Weights of a small mixture-of-experts language model, trained from scratch on English Wikipedia.
Training: 312M tokens, 5314 steps.
Below are experts of layer 4 (counted from 0) of a mixture-of-experts language model. Rows are named router (the router's row for the expert) and show model dimensions 0-159. Each number is 500 + 40 x the weight over its row's rms, rounded and kept within 0 to 999. Numbers have three digits each.
Before each expert's rows: a language model's description of what the expert responds to; "comes before" lists some tokens at least twice as common just after its tokens as in all text. This comes from a sample of Wikipedia text that the model never trained on. Tokens count by the router's weight.

# expert 18
Description: Common nouns after the, of or a in running prose, such as life, education, government, children, power, rights.
comes before: ", ", ". ", ".", "'", "\" ", "s"
router:491442526480515491514444488468320539662434476533460503526414481479509408582534494497487473551506501501527539505507528478517492495513551504485485509533530479495455509479509530542551483503493501482487508502484497730503493481454532472459519531491526490484501485479388489481493485507485452550515465480495527460507486480528467508470490503479516432469498499508453482478506505487514537465544544471483539447493487478491488515496554474529486469551455431495548508493487501467487474493483496

# expert 0
Description: Empty table cells and pipe separators in results or census tables, plus short mid-word syllable pieces such as uc, oc, ap.
comes before: "| ", "|", " ", "c", "a", "i "
router:550538469472419511515549474577577533394547518482491505507449480514515501477469486476496516415503529533557403473467497488508550525538499511530489531494554544531516480471491516487482477475473509574504555485519552319468526499525461538538527448503538483522520497562660433522525469467515509431507511517519451529537501468504573484500539522533504484527441509499488469433468558497483497573503475476530464463506427535459478531525496524466517545481543505529471442446507479500523518504478531

# expert 31
Description: Possessive apostrophes and s, periods, and thousand-separator commas (500,000), with end-of-item punctuation in lists and infoboxes.
comes before: "\n\n", "s ", "\n", "000 ", "000", "== "
router:451429509457507494506466444489362519626462490493444496513493492501518394562492492532535461533502531449519545566504471458515498521503511524454484512520521465466534498515495518530538485517514535508501480459487494720485457499489523519488517516479506482479504510496395525479501476535494453466494486479487541434472529519541495508445511466491509417461524463497507476448521449461508574479545545501471486434491541495498526527469581477496456486485455480453544512493441562497537448464500505

# expert 54
Description: Line breaks and paragraph breaks, especially after headings, infobox fields and table rows, plus indentation spaces.
comes before: "- ", "The ", "|---|---|---|", "American ", "Authority", "Genus"
router:482469460559459489458502465463466448516509590410503542526522523536492452474561531512453479488476461497505571552450527516494507500476537531514450460545521535455385465542464435452503487450446539448449559520487587533507499473492485492570527499495611468483527483437524528510503481515479462517442529504528548500453478538503546478492512540516496521466489520497451468487537536507558440485460513457524444576577534473530482537448574505494417442548479538500445468443571494413501566493487517

# expert 43
Description: Final digit of years after 199, 201 (1944, 1967), plus "of" and infobox labels like Elevation and Weight.
comes before: "–", ", ", ") ", ")", ". ", "\n"
router:496414489426516560518422519531398479601488495477440536529453498515543427552553466485513455541518484539488588495505516498483489450530506505531453488523492497451576514483504485507547450440518504528458467534398466680499526492504546567474514448521458441478542511497391472471469514531505441547560462500524521461460496528519477526505481450567550428473510502529443490459520441501533560454522492527451506484486507475480508526473509489496492487500442483506503485513502474467497480524484519

# expert 47
Description: Blank cells, numbers, and closing parentheses inside wiki tables of election results, football standings and climate data, like CPI(M) and 11.8 (53.2).
comes before: "| ", "|", "0 ", ".", "; ", "1 "
router:482444483459448492521425488474387503593550453572488572540463422523514465533492496558456481539499496535538555509470543501502475472510435535493463516551566455521563477526471495455525457543544485503474458512511469692507460427481520494474525476513517547456538466510445451486507494514482534526495475444549524457524473476459459483458499559494502495509469528495473443527432518470517509475508523477442552444519554495482493540459525487517451476513480536482547564528400510483496477509480441

# expert 9
Description: Punctuation and digit pieces inside numbers, dates, times and coordinates, such as the comma in 1,892, the colon in 9:26, hyphens in 2010-04-20.
comes before: "| ", "°", "000 ", "|", ".", ","
router:498450488506503512524425493474361456516436547539475580589516495496472461616509513494496456506504524489538521529523519505494484467508482534479488555499515522434459488479481512517552480503499475541512496475503522645501450435463551491486506548426528453446572460418491522476446460521464558520505535509549508438518495428487531486445550526483465437440570533500442492469438492486506546565475556510447493515510530444558518484475515443487466488467448550500555496465506534449520494526471520

# expert 10
Description: Column-header words and the pipes between them in results and awards tables, such as Year, Class, Pos, Notes, Episode, plus See also.
comes before: ", ", ". ", "\n", "==", "\n\n", ": "
router:498549492545568521526475496413455519516441539520472551471449516479475537507495556514481488482470476459557502546504427551528512514581506521546462511512472559543485496462487497540458511449520485518431549523435531515560437515445547556472597548516523494509482525559503519516526494501538449492517446508443466536482523509479574414502480461494434479548473466492464531435481550461480410421463506579538515507498527493496458604451454501565465477565481513404482528505515483500473512414536542

# expert 45
Description: Word-ending suffixes, often plural, on common nouns, such as -ators, -ations, -ences, -ness, -ture, usually followed by of, and, or in.
comes before: "of ", "and ", "in ", "(", "were ", "for "
router:459493572477488572516480467523398530529481507524462544504506526580518464598491459510514438453485534557515558532487474496517504482481495530534476485454494531500539548537523517478569427479482502497499462481462473624475520464455528468458582566442524445454487569489425515513476435546429504522525502528531577453482490421461390522518521470519555434551553492487445500426528508502459549476519523539506497490463504420469514504473554462514474513537489472471530499510495569450459491511511469

# expert 15
Description: Final pieces of foreign or uncommon names and words, usually followed by a space, such as -owski, -itz, -berg, -shire, and zarz-uela.
comes before: "| ", "(", "and ", " ", "was ", "|"
router:442450549475551506526485504474366521568476511517441516543463520539461433558558475430532491490510555548507554519488495490532501454478444520481465529519496452489468503504492498512513489519521585514493433423453479705431521511469518485493496514487447429468510529489417450481476479535453431510520545460526512445496499481470492519510480476544536448451522560525496492530564528503477532499503514520500458466475499498516511498510541511547490441469472463542541542494465569497453520435442495

# expert 52
Description: Pipe separators and small numbers inside statistics tables, such as appearance, tennis and vote-count rows like | 0 | 1 |.
comes before: "0 ", "| ", ".", " ", "–", "1 "
router:532438501484520509512428502441313527623441503544454528522423472505544452551502496521478445537467500493538542525516478488527503531531552511495482498487487471469490531510490516543553481544506574520500476487478505725501487474475532495479513534479507511497513508465383498489493459495486448508513472448492536489513467494502482492465495512492505392461486494507451487483483453494485542490533536477472503489502473466529477479526553508509458466535460468452566488503507520475516487490455526

# expert 35
Description: Pipes, semicolons and digits inside dense sports tables and semicolon result lists, plus odd word pieces in foreign or technical words.
comes before: ".", "| ", ",", "–", "0 ", "; "
router:512430484477497477467456495417362554597447509514476529527414461473539455557516491479487466558505483493500549528501495471546515490523539505489507534505503435492474517537498504531540463499486528472476512513450513717487487473478574531487533514461499506468496498481367504506471462531465442538551450421494526480526490467537477489459510540469477414484513508520445466498491497491489524501540534477473535468496511444504480494517550487543492473548457455463568481474468510472498471478463529

# expert 36
Description: Word endings completing names and plurals, such as Smith, Town, Angeles, Democrats, tables, and race-track codes like DOV.
comes before: ", ", "\n", ". ", "'", ": ", "."
router:522467564474545463500503581429479470546478513466512448417480515510487455587484513411546498484443479406472597480477487550495518459505544449504588471494479494528527531479472506601482500462548448495474506532459523512526500470526492488501498572477538515434558496503401429575522499526527520573518436485513533507515443460528518553436531428449478523480479488503442514550562509501477516473548519478529502488549511487530438455478555482524412552510432487486571472539493520467517534516488527

# expert 17
Description: Sentence-final periods and sentence openers in prose biographies and narratives, such as However, He, She, They, This, Though, and but.
comes before: "The ", "\n\n", "In ", "He ", "It ", "was "
router:538458528489518408523439460450408488631408395495416450493481564488531422569451488449516531522493527562448527516487500545483505482481545490535445553548493512448473450475513512502468504513512542514458484479423502612517485559503550456492542497487474504489528486502462509494465520511507498555513421490495564477484572495522448472521501517528549448509518493515528451471518463491479573446550533504484523402488491529499504533451505526552521441544453434494523519517462502510530456470501480

# expert 1
Description: Word-final suffix pieces, especially plural endings such as -s, -es, -ies, -ers, -ities, plus "States" after United and sentence-final periods.
comes before: ", ", ". ", "\n\n", ".", "\n", "\" "
router:463576466547513482459551502493447553528482492446490561548579490549527485457515467477551406481526473428498512497527481470529481509509506524535435444500557528471516483494482498591461489523471494578454523538563515465502440450513529503507523567473507555513555472522470514596496524530510431558537448491490467538514602435517473440431511514406492569456438482540475475509567516485491518466527501483456457478480471485496523527528527467523452543533429521474480573493568393523507483489483535

# expert 3
Description: Inner or final pieces of split words and names, such as Mon-si-eur, Buc-can-eer, pheas-ant, plus pipes and dashes in sports and election tables.
comes before: "\n", ", ", "e", "e ", ". ", "er "
router:489562514555495537517468466539584443438457507472459491498437512571531523391490554463492456521481477511460474432529485568532589445501519482499585533485554517466511514451494540436481521567492495450465513437470541387544476524526528496519538527488548511553495568554537487457464433499491487544560507503525512559532497493527445562515560472471487453500492464468511519571508501557492417457426488488568455571488500481500556496455487547450486551502517464432503521549478529466499489525497517

# expert 55
Description: Location prepositions like near, from, northwest of, through, around in geographic description, and line breaks ending list items.
comes before: "- ", "the ", "s ", "°", "a ", "ft"
router:452468468506550452497549470540489505534521505475515560536536494489519521479578542546441550523503463492503485506521491480510515513539515502482400575515496523424478446454501561475481526511483432553520581507525506520562453449451545504568550501472537490497542529495457558425513482457446509453468565483539532449520469497526472488509491513499533486474512506471525489561439498514504548598453475438480464429535589520505394478464545459462465501531506542567540538506429535413482536495440406

# expert 30
Description: Sentence-final periods, closing parentheses and quotes, and paragraph breaks before a new sentence or == section heading.
comes before: "\n\n", "The ", "\n", "In ", "==", "He "
router:490413488494520491515419465444339528654409486510428502512436508459523405559500473514503467541483498501518542500512482502519479493543524523485489504511490467467466538532495550522520465512475525498483504488490525736485484498469557513468531497519478462503505486509401495495483495527510449505477490458476558482492534503540515489452513490511500453477486485526494519494522471466495551464536562458471514464493482481508497505480553501510463492521465463444519481505472526449499477469490511

# expert 23
Description: Closing parentheses and nouns like life, death, mother, education, business; also numbers in sports and registry tables, e.g. 9–7.
comes before: ", ", ". ", ".", "'", "s", "· "
router:509439529452469506504451503462386528652388420521471491511487519491532408576503516505485450563478488521515522473551537494508451448566534517486497486504506438467518570513524491502539460492522520522513489541527530657516473491502520473464504551516508493528514487471386520453480525520501462553519465459499540480513456453513509493449525512487485418469547507478499500494484450506522553445506545500484575458492465494509469529517587506503454442492462442494529492548466491492475464524529496

# expert 56
Description: Final pieces of personal names, especially surnames and foreign given names, e.g. -ley, -sen, -ez, -mann, Petr.
comes before: "(", "| ", "and ", "was ", "=", "is "
router:453531463486482517549457504500445491563515433501480532526518533515502438548590491470485549501570571521514515466499490436548470549433523503499521517527568476542451481539500500462464481468465578493456466431485535646446488442477548486546523500449477415515529537492397504519426492514510435497501507472550513467495491506494498548557521461436484398511484516540479484494539563527495485499517503545470505451521508475560397539439492468503416497531498489465534557515484536517504548472465459

# expert 21
Description: Column separators and cell contents in number-heavy tables like sports statistics, census data and medal counts, such as the pipe after 0, 2.63, 493.
comes before: " ", "0 ", "1 ", "— ", "0", "1"
router:495491459527466452539459531439436534499536565600489592544493411499549473550461457581479465510572492471488553501470487462558572540475595522493469463514488485522459482507532504585538467507468569495502508494465536650489504522494524501465480467470527506454461522488378450485514489468411474489507506469505522576519450457439479445493495530503451410442493507505477461487479511498432514512494471455518514487455476525522512485487474529499517487515470472546560474496488497455465441522482537

# expert 14
Description: Structural separators: pipes between table cells, semicolons in lists, and the = closing title headings, e.g. = EDSA =.
comes before: " ", "\n\n", "\n", "1", "3", "Votes "
router:505502484476497507557415491469377473593432515506444449490386486466535476513512493528503444499525504492470507557518482506515549524523561511520478466535500464495469549501522503548516474511502609548529499454433505661513448509552553548528476491524527511534503509485388563503454477479489458515513475436512566427460508519556550496518499506498503404471524519496503510417515495522482533429507516571474482440533479473517496499490532513489469413495540491455499528512525500474476478515515509

# expert 61
Description: Digits and ordinals in sports statistics, vote tallies and rankings, usually after pipes, semicolons or parentheses, such as 7th, (5), 13.
comes before: ".", "–", ", ", ",", "; ", ":"
router:500489449447515580509479592472483543582502522517475574556475442446533528511509452532464489555574489518475573524489553449453467490536413488471463513489490500454506466488540429571539448457508502479476462544490508567529469505516563531495489501536521502448531500484455547452486458516487491544497436473486484451467445444479497493448519512529482489532546515476460437481446534506525595459488447396496509422529541460493469509526514542476546492586531550551452511443496410469539505575518508